Weights of a small mixture-of-experts language model, trained from scratch on English Wikipedia.
Size: 8 layers, width 256, vocabulary 2048, 52.7M parameters.
Below are experts of layer 2 (counted from 0) of a mixture-of-experts language model. Rows are named router (the router's row for the expert), gate (a neuron's input weights, with its number), up (a neuron's input weights, with its number) and show model dimensions 0-255. Each number is 500 + 50 x the weight over its row's rms, rounded and kept within 0 to 999. Numbers have three digits each.
Before each expert's rows: a language model's description of what the expert responds to; "mostly gets" lists some tokens that are sent to it at least half of the time. This comes from a sample of Wikipedia text that the model never trained on.

# expert 21
It responds to: Word-final suffixes such as plural s, -ly, -ally, -ies, -y, as in Critics, drylands, 1940s, twins.
mostly gets: "ly ", "s", "ally ", "ually ", "ately ", "ently "
router:507530507463523513501497564464453488439585535491487454486525470516438555554438457529486473549552450589475485458511540580451602512487512590521529474515488450593451549483400558549503512440505478510602461507528405430469496575529445529480448525557410426506445574471564548517563489532494536426560430614467536479490553533534498521542542510582465586592518507503569475437540555457642489466483479517510424544516533456500431455483500416521494502513490433520586503490456421493436519528564459511449501398579448524583504475555578441582512544563667550551424555513418607497475503495518581530585581500503493486495469486423485614428563463432456541453542504510488444577541541564426474534530512499456485521507483488461509528471540485458474463525498357492561513456504577443517498515385511
gate0:401466537490485572490498517423469554508458562575474413478458460412510474447541421507547470420510564434482479358575448548471461513495423586525518429462504509502495559443493513451559463455475446534542454374526539498550543500561439498444488449530510466490491483501590463504501474521528450359430477454516520499456504448500474602555495428496519622421477467544546456437476468503464445459544497537442465605498487507433457530547429450593489511360395502467456513543510586498558430460484510516491553553565588554402493414485454472537520444532525542489373438399393561568525543491554533493526479520474489474489477506506453588476498521527543490417483432553511524493514457582527439448433465572443497541442476508482430519608463451423540512600470445458477498473470520450510552490470488
up0:567542508446587518395545496445513481440531438623512464518376489455525453498437497402500482513561552516478537528546580517415502567452494532514488498579551551491493512554513420502472448536477499508437466455591382505506491439458480479557501508453464461495476547405421508453443493526519403497452472448518454442558532602490523468465452562484531532524490534459466400566423555482467519413502417456462535510513561482449513523490374495517565568483562483501556426488491436449469525408580497524625506595471515504539553435450520532532607494468544542605388504462462499357572433503568495600491470550423444501496508527418558495569534517433470554484485561557536478459547497541473568427565504494489441538512505458477497547501472446476562472588513505440462496515454533503442547438386493

# expert 62
It responds to: Hyphens, en dashes, slashes and the word and joining paired items, such as Air France-KLM, between 1859 and 1862, spring and fall.
mostly gets: "-", "and ", "& ", "–", "'", "’"
router:512480488510547584517489504548505510511459480566576443552501418521459579566406417556440532515530620597513485466589577547574498448562478522513436499426537548457516487502530555554536409488517516576474561485511503585433485411511484614531600498514480509431506542434444555498437532543453542446521416576525534478506507571479545441500495456569452512522483427510463400544451599508538448586558492472507515503589498471548555417468524502478473459578470548516475493448532451468506519491521499532531448466447639442430471485484411469597474481511533485438488485471551516489433461563481545552541478547505584481563443459467573502506483539525410442577540578536554521595472547483541541531444425612539461516488520520457518521577527433387515561468458502523538584427561517533579385502440433
gate0:435467547403552542524423479457513413556519478444399457506486553540473502424500417546518444557461510439445516450487495466568554413451455522492556513493515513470456515476477499434543455440490516482473513514523479510421522400461442478520551498508553476582490567520439415574600372548518573492575543479447413459525521515422465407530495643510558442548586525451515435466392449553544461475513493464511430537519428473618463507367510421439443478544492511383494491458466451524419478523598550441519501475587599529474520477496520542561535561513509505592504561535543481530471485482524418487564546476481564510537515508457437520460468451523487518463399450452512529528511528447514494586487538457581533493493532430495494467555446499566643416529509388529421464501491521525436531524465463
up0:630393508427438410496470467479429507440491511506472562471578441485544452456538590501478509493505546479554565477450556475461487452504602517483605511431547472523493489520553462490490476421456497446483520507504504499481562545406560514464540492433522411489392510550597499605517513515493562401461583402453460478498536524570411534570499514483394514464490427544517516662545499511491481507476515496466542484557578499516455541522526592570519510540504527540479594504461531419523452507556606460636527491476519486500452553494460512439445511533523485536509563522472476601455447544495495441521432395520494504466509489554519598474535457621521526508473445564601504458524487531480479423420464485494527520457411466480470501598438610529470517473531598472484521480490426434594562539513439

# expert 42
It responds to: Word-final letters y and s completing words and names, e.g. century, lawyer, somebody, months, Nagy, Osage.
mostly gets: "y", "s", "hy", "os", "ly", "Y"
router:500480434506517504448537536502543407445528474530535507524463403450489496540457516395450513580565490592426547537521462540486489480529474565572528566455461474545556503470514437470448544428495482517521506512462489544499523378454478596520489553556509439452420456427537457439557521549526523446484413487447579473436548485562490540449538492536456505542488592540465570588510451484487492545475536500498461521466397416587489491460506394538418567413517602548503521572434451457404471403461456536465521441543435473513514480513519473553559592429536545426416503458424517490486509528461578490509471505568434534469510421386490493514525514414416464599448547446553538461538510547536455501537420474503514521505402439453616471484454462544498582501572412473464571481439531411412506477439585
gate0:475493485480594487533460504558515465521536493454506594480567472550504487450467505491380472447515403527457529448549562411401421458529488523499585579516451472563480414482385501436529582456491478597512450444454588481603517505514548514497448460482487546476465499530505528457485518546545466513519508597476510496556486502458438559497435439413467492479481476539486541525513449448522489601502522492497448521348488547503463511375550472515481531599554492623606546548551431462523484567549505517500539452443531518526505422494403520409493493413548407527393458488456574491450475425434569501573468574507402542494461449526435513501484393533539534566517505538470535496467517521575491491565471439473554456460500559467513487526435439500563502562606506467519553479379431578561495451437489
up0:521434492410558438526479521562443437542551508509611537512583501493556490445440483531435431487439437505504482483482497471495453490494502449499578508431527542516436429523497435510507543495538473647569464458477569534513497487529580508480389444526512451465571567534560559468509480500593508541487516530478578440493421560479557498497499548427532482514524522529381520523507442417519468607462529456462472538496521474459421466389526489441480483575484519546543520539517485574483430531547450461444609448524558510498498443513391521420459456529542489556427474522372521387512426499457560483530480414530442568558468431414472474480518359485619518508448453470529568477454555514508539540530450431547525457496457558489505446443459511470505427592598550549532538470430513482582536395499420